Experts of a small language model.
Experts: 80 experts in each of 11 layers, 192 squared ReLU neurons an expert, 3 picks a token.
Training: a variant of Muon for the experts, 7300 steps.
Below are experts of layer 10 (counted from 0) of a mixture-of-experts language model. Rows are named router (the router's row for the expert), up (a neuron's input weights, with its number), down (a neuron's output weights, with its number) and show model dimensions 112-223. Each number is 500 + 40 x the weight over its row's rms, rounded and kept within 0 to 999. Numbers have three digits each.
Before each expert's rows: a language model's description of what the expert responds to. This comes from a sample of Wikipedia text that the model never trained on.

# expert 20
Punctuation and infobox labels. Sentence periods, commas, list dashes, degree signs and infobox or table headers like Born, Founded, Population, premiered, plus sentence-opening adverbs like Consequently.
router:546549529450545544534552553456454453456543452447527463449467466447457471445548454458548543535471548446546532536451460523551467549449524480462463526461555446540459546448450535443478541548545452453456465463452508455451536466521541459471486469462546472545446457492542465463449514443446542495475538458539548477451451550550548490476543462471
up2:534535503492457571429475493524508475523481528486470522516500472505505522567488536605505512437540463535514444517486519548472456448540457489512529452430461528612556504518549490466510475471419533566447484475518467445501485504489471473537416464444488459505492453516477516499495530494570508535534445468541437542530493416495459540481484499525
down2:467515466524518507532464546498502498502499482463491460490487451515538543487501482514476537520522524478435503465529492495504515518545521462529514536532533428514552515486460399439473468472513465436451469455493504505470464426528473453436472470528507535458538411427445526482498515426423523442508496542390484506545504438538509506479508532531
up3:491466559477416555490517447491564518553491453512505507521514477532608535531532564544461469510519414503458475496541501497464531443519587502495506482435443505466436466494474501445530499561431459564511492485508531548474545536470431499500539433493456594509506518504496456539555412522521503485471498515545407451558522487481527513505445411499
down3:493442435522467517472572509554465466486516517502434516490445427530557534553509484490490411486476571464549600433447601540547539493461424460492515509490539517550452486466481504457476535527457446468539494507597513611476459540509569572490463499510498513513428477491517518507510527389522500461483498499421522507605440498464505486479432550560
up4:424474442545506488567492453588546529538503479530510519504457430496478490436464486552450440576458437471515473493518486564515441496473465468457567538448452530445475461531532465447489575490478533479556558527544522495582547501513461598525485482443490490494474448411478566471615542513515463500442466453434491511539509502478472471526538458550
down4:564476517490511484490569551587561500524487455507448580597522457579530608507458466492536458528523525516468525535520455517492483513528508477489465521466541493521471452491505486478454514484516472541503475496462507496508524490493533451454516529521568579466557549531508491477503470499467477580471546540528487485467439524535462384477559541469

# expert 18
Years and football context. Spaces before years after "in", "On" or "until", plus sentence-final punctuation and football league names like Serie, Liga and Europa Conference.
router:547552520447554544537554550463450463451538451456527453442477450446457497446540454462545547519471540451539539525453455506554456555451513498460448535463556452525461546453455547451484540542549451456452466456445515456451547474523552455470490463456538475553454462494542472456452507444455541479492542453547547478450447549551547495496534464462
up0:404464433490407571483541449463464483549466504504541492476522498508502499546506534492483499503466441549487496505514523472568446464508475439461434508523462503586508447554486467499476486497470532554503540530465510440545515520484535541470569559477417477534544532438497451538451444549510484527562500500488453540528510472463495514434533500463
down0:510496505537446426504430568495508500441511408526491409462360507461542515512501532450585472489491536511485460518531535480466455506529516485518424520519493583541467464425497468420528538549485489447467512535552523487549478489454453453458534482526551502469487466403560514485513512459499494461500514520554534506499556493527486566521543537443
up1:495518461486451485436528483482459546567527450540552499500565510493465496526524472546540506567447469515616543476485475420445516452482467610478489403463447565506476479434511473522464586480515554516489459470488401492445451474511491528506491518513405539528527485502535522486451506490489524485507485449494527457543506491491443503550562623498
down1:499421564486521492492528484404452469438538516470496473444499495527484432460450507546483480502453502450473544533595550463459493491470429486445461450533526493472482526472475516431518441541549505543446586487492483484438545472482506495486474557503548462433529485476483463534540540512468511471446543501484461486419482541493468485491505478600
up2:482455552526473557491547490537518498563503541490476477536533452555545447415466489485407503526476357480494509491527471502508492516474440491550533441489510495536471505509495549478557531516432500483542507490519465503511452469487481459477506505450427568505530580456544477500476502492535496486466457453473503520558520555471608457515401492457
down2:499532476469525525510546528510498557509498469470501550431450512533509601479518461564466430421460539506486511475517527459446502555452557572454524487484531502440507509434523450425514455479524482487440498499513493514497414543528531532508492469498499528442472491569566534484494520459502473415522477543489498485462571543514512442506500465526

# expert 7
Table and list delimiters. Pipes, spaces and line breaks in sports, election and timeline tables, plus abbreviations like UEFA, FW and ±%.
router:541547543461541559544541545459461457458546457459528463454464461460464479457546461455538543529450546456545542541455450538539455545461534483462461551455543457546463545456459542462471537543545457458458465441456523462462544450532539457455445461453546462538457459509544461462453509459457538482488540452532539482456460539543543504456542457453
up0:486532455497516495516440433595506498522471515548514504433594520535447508522531540489477509575530487610454523403511567429440473458489490540549491530451495472540472545572533456517439523431471560490487483526501515483527532457488462502511521488559454498472552539486474520515522505514527418506507504447476442499462553461548465499458559481480
down0:466477508540432528455519493516497502542528522473465461479485384485553458420477532540544473581579518380470458484455494566610499523533569381507501451510454420507437486533529502389496486571464443482420514509525467471522554473514481540449471421546523488505449508437525543478487547522431454451496458503549455480563556475522531589538539432469
up1:455487444548530522476526477507577518528448453526486550489443436519522550524488567479428480489556479496505496420491520509468501462507496518502562468472406527531561420513532515495473476497480393476483603529486535529508522554423531504535461429551493450458502534415438490484589597497526451483501422497562459514501542473486433461490500530503
down1:451422544463485504552462549534522527502528391510478526475491522565539545498554491442413501518499508544467468533488469434487500477572493534442534519472510471500500510505562453517503581497406457497528475505477527445525509545524491490489554510459410494497542477507546495524464491474552443463496573542490505493446500420488488571465452532508
up2:436454474541459496508484482524522562513492547509502479486486517475550531530486488502507496423573458568442476467540477548487516453547530551577501554550429474456479498449467498530410562443466526530534530504513513522536432521547484568548506529472455521542463525498511462453592479542580496486526469488483522465524491487487446532512519499511
down2:472634518567481499534477451530535480486503471517501495502598527504528485558491445538465539443462538515516526556549529477532577489438512428547521451426499497427492495531535497526505534492563532518501451406505530526517486460601447453523537540521550455445518510481418540493474563495511527458519524469435482503472495491423475560508466456528

# expert 6
Table cells, list markers. Pipes, spaces and line ends in sports and election tables and infobox lists, such as Gls, FW and Occupation, plus event words like killed and died.
router:548555527451548537552549546456450471450541452461517461456474461454455495454546450458543540524467534448546536532459457534546464551452543482452449545460546456540456539451456548457469544559549459453459473459444503452449540476544547460458470480465559470535441457485546469473449520463441534477478541463538548488450453542549551490463547447462
up2:547471434460470467510507512520492553443517442537567501572464531484550495502481499523470509444446458444476487485494520525440489552542506485515521489478455472542462441485505499500513545507451489470618499477500562502490419491526509524486549481501543591469505472387563501556550509557458468481457546510562468516492489449504491489491554492490
down2:478540441476496504479492432520538456477552516517453537505498556443480556410470457508483483514493535523460536538460488541550465494589447499482531559474467579472491477538492542513490544599508471492538485425453538513436453513454467527471492473593472489523537465522478470531529491495435516564579502497571459534459490507532541503499528515429
up3:507512520540517509545485501486547590496565459474521535477529470485579572542549493530495541532517414539589522466545511489484526473483493486487485483465504538504474471516556511540536562494470559493536490497429483551482570485512526510507451561495511435509544494509509479422524473522494477540519484509515445524625472495490497534508563549504
down3:455553532581499549477512512517451515515531456457502497470517505509573514406538522511541483582507501543503519527553519436519454495514466536505499531523479527499559533506469580514526565529507514420538508541526453490464502480497479575471508501489550503495490528498590454468496488518516483485563550454488522470510460550507454392533566483467
up4:494437480561560540518442456449534503481512505434502514531487448502501491543469470465490505465453493461499478464488420497528486523515468464498500478451484471496555522468481503538532391495503500481488511499511528522580517503598467586465521540500535450483551521566557557504521536560442508488538514535488545506479490452494498484473523564476
down4:531555522481525469461465476475491510471448506481487489510525475475492512485479599498443548558529495551500486550470428508471502526518515466474495530451513481464445487504506481526435447454455489420409514425503523506553434552540521546544420540489492462418499474493507480518467529516550512540439576482494437473485445473445493523539558503521

# expert 53
Name and title starts. First pieces of capitalized names, titles and rare terms after the, a, quotes or colons, such as Perpet-, Q-, F-, Henri.
router:551548529438534538545553556465449466468550450449516456458471455442451492446549446465542549535474539434540543530444469540548472551439531478463451529449557444541465535460446548462489539546544455454468461464443522474441537465533548461462473460462558477543460452496544458487449510445457532499491541461544553476458446547545556497463537458468
up0:497473470583481498569467507541531483513435506524507531503548440558531519477404519508507469563482473500470537465489532520432508510526473472480577573517520550517523425501461527482526541516540418488514502544504552473571474510435518564539490473505483524552558470436551516415468567494519532543502559470597440493518512500441494445558516504542
down0:543471476468518579524515437501523470509529476527495475521492448496485425467563498523601496425489502428472436518523492547489570508499559453529486457517545475435533511420488515505466478536521431572507577476494460467507516488490548522529411474450568542508566492511534529533512542486527555552499456495570480487471474575443496526582453496558
up1:505546496550486558405525603558499559510496536519534501593510537508484520544447535547449513534521499535541490515554416501421497508532561542460495527483493489590492428494613580472533452489471565441473552534519502522491536499452389447537542480478471558447558538458475536451474471523513464530509456475494450509528445482500549511479517469446
down1:539453499399500461478525485492517501471526523489506479520535453430580543508473535460481460517543525515580506468482516556463546508484573483502443485522491546398543494502512427524520491466418481494400417502452448501513539544495551487542533496533511494497500512495470626449444477477484505405491540444528426466515436524535459508473471473473
up2:439517530465454581497476490491505510559532471518603558461547561535485483503466498518489459480509545544526440494517485468485595446468497451567583513530478492454452488514583501473489445568437599541535487460516476516561472384488452460481499525538505544551494493519550523498548444507551457459477557477499479462498545448479528505540417453474
down2:424559504527468532559532487515455442495516459541526460475483472472425502413428490458491517442508590456494494533455538555526555463431476468480460451535618430479505548436496429465524556483493536535485486504504531494528508563428599511460494472460539504498523572471498498523483455517535549529516504492459528548531532486559504468532463473497

# expert 8
Table cells, section breaks. Pipe separators, numbers and closing brackets in results tables, plus sentence-ending periods before paragraph breaks and heading ends like ==Aftermath==.
router:548545546457548541552550547463456469457535460455523462451471464456447474451549455468537537532464544445546537547455473521552468546455520476453452539452544461537464542462465546459485543546555458457445467461461514459455543472530554461467471471463541480538461449482545472469448527451456544492475542453544550485448460550555551488469524474450
up0:536494480558472504504487552485501409573501535540477512552514505497411490620522478520405495564474499522501556557514480549461516557516425527585473443511529493472503523576516494412496550475484487556509455483524511563538502465494532575578499556429438514469532599513524569491536536532504544498553408442521516444482527524439530484539485536468
down0:483539492526478585529442562497451480562451496496479470475516410476530545550520443517524464490408508532489428549478467537506563476497476462480430474460427480529475446476495512465522497462535474518531575507477544512504498572496493364502532561413470458495523449434514551557467558432517476550559412506528445514541471491462476524525570471503
up1:503435524474482490544572484496493454505491517591583469503500469483461505516497454595560503495507432531403471561468511563536478524494482463488488548529486513452402450448556502501503509467436482539467514482441481481515471477570466433535490450541476506455589464502533459549577525444503435467471539490532562547566542457463430458479539556501
down1:427519445531532455485509484486565420533536560503456454575487513515466524465541452503455551497482523511443485482461526535424528583512535442496558609492524531450406469464501498489578478447543529480495537560485480536477536568469565518457506460454524567473490540508492534488516449548434472534513489449456481450503507476494551439431453465474
up2:551485463447470493406558495498521529548535494469486509499499508455474540558468503506472470489443564511493538551458505440530451506593553462487465468457489529431556498527615422489409518484500505482494529492493543537500490447464511536410514535527521478503538503491537523470529502490518463514445467481507477444542580492485554523473501520480
down2:493426478448500444492537554451500462496514526483420483505480537470575527413497562401517465462446519480476487529510501416528465502537535503528493523564516474536495521475571510483454545527582479514489450431489520441534529557447503508523531553539469510499508561486508527477480545467485534468433537497455483505510475448546450583472590455425

# expert 33
Sentence-opening prepositions. Paragraph-opening In, After, During, Following, section-heading ==, and function words like in, to, that, and mid-sentence.
router:550557535453553538533546552460448461462540449442507457459470456446451485449550454468550544526471542433543535526452457520547465556449515484452445532467552448539462546442451542448482547546550459452459458472452523456441539463518558449463486463459542483554455454495545462467456525445462535493485543469543550473449450550549533484477536463467
up0:498449536516543502499474497444542545487451463542523444499537418504563452511491531478577474481559534542478424483587452575490447469489438445472546536542506531561566547399487479461475424492519476538531498523526538489473546519494400494434473439512469484471493477456542469468587488553518486579514549491491509482575479531524556457501508422551
down0:466492491517586472549482552478454491450502516487466471517425478513440477456448502500512485449538515512466523529488513504499553538483487413429543562508496538394486492431581472555486471498491503517531552550460498492533551507507416575500464538434494534538518471439413481564554462433487510490512490385477480504443500477604453488514553471516
up1:463486495597499504496446464437534512531565473479465466504531528496490604584516475547567535488435533561508548489428547496500501533494434497521560498506394552476420447501524478496535476473484462480514471528513486486514477492444535456423493455524515480511524579486523503508473436447574548537423530477515465487503559515503451445481510492528
down1:543464456574509497557474473484486477554547513569555454460504527470576481467512528547488453539462531497520492480469494540529454541483555445547539529470462515491481534483465526490464539458507432549556584607515511505415468488521510449481463498555489487467460448427515554576541459441466524532447502544550502442448480497506557570472461563465
up2:591426488542508450488468530516539473507488439563477532469553520505591467487537503536440518453438418524497520450465506506485477467541502481477511506472539483547440450418549504443491465489499551435501517560526488514478464534517511456475513486433489512468463501456511548482588546482521477451415523491485474494547560560442454489565607532522
down2:535553464499575573428506502454491532498448453498490495529516532470479520439514533541497546488542464396474532566552517483443449564514436482508475508533494541479523512530495484398528542520515468478591541496490559475465459496511484463501559499567515556463474472508545475541545459520460497494468499493490518481551462569489480492435538530539

# expert 21
Table pipes, clause content. Pipes starting rows or between statistics cells, closing parentheses after years, and content nouns in news prose like fighting, involvement.
router:545551519453543534540544543453453461453539447457534465455465462451460473449552457451548543532463545452547541538454463526545456542457533476457455533465553454540451547459455541452483544544543457458457466464451509451452545473523548462458476464457541470549454460505541474450452514453455535499473541463546541477456453538544544495476544458451
up2:526495544552505487480459516535552516419553561462509532505464575511387537491423537499524516462491438520410495445557454535486469471516519490586508498508520503480435487533503516507463435506485527529434517472518504512532469432511486497516524467512445600448547488527431513423490500567482539457527524489475481516479420470525498546481457548508
down2:490531511498456500538486455513505522488498496419474518519529523540476511435531467497464530515563577553511472474377498507465521506552536400481473555538568439475501483546519490486472564472512470476504492448501515518517499566545557584516472513528543483536462459559471431442559530562531509460449518475543473497473467532516547539508547500540
up3:485482493512509502493457430510518517560477523566447470600529503501474556581463498539521444448532474499507518479576446422503445463549526451550494579478556511485558421513561520548515513467542563491559481489576441525501493484468478526447473494501476539496498482444505462467491482529507522510469424486502473489541543497478514578550417553510
down3:444467523477430456524470473456538497432461529502498533432489480449548558452464512570483567548425507544549548497463481472521478579509405459441514523570533439511487561586552354509539461548443467461531450453507533478463475480581494518513504513528481479493536521525504559524454495581517473507504487548558542450526516499532513492497464558518
up4:436517489565561519532441498538547543543439505500551509482502504555519430503515472496440485472527513480520502519598461540515462424447565496476502401509453546523488427480560435463553506507424583549440492480470521479435518427466584487541541537531474563502471537547450566469530518544430478484444510470499504509548537524512460527455478529522
down4:421471575549545506520517469431590503506578451510535393590502480530491454467506460446589487459493484497471453531484543412479455506485492522517506518463529525503517507578501462521520534572470497514448486511476543504518550582542491415517498481562570517453499472505498520489473446516530503502438479550435449499557442475418540500567529536496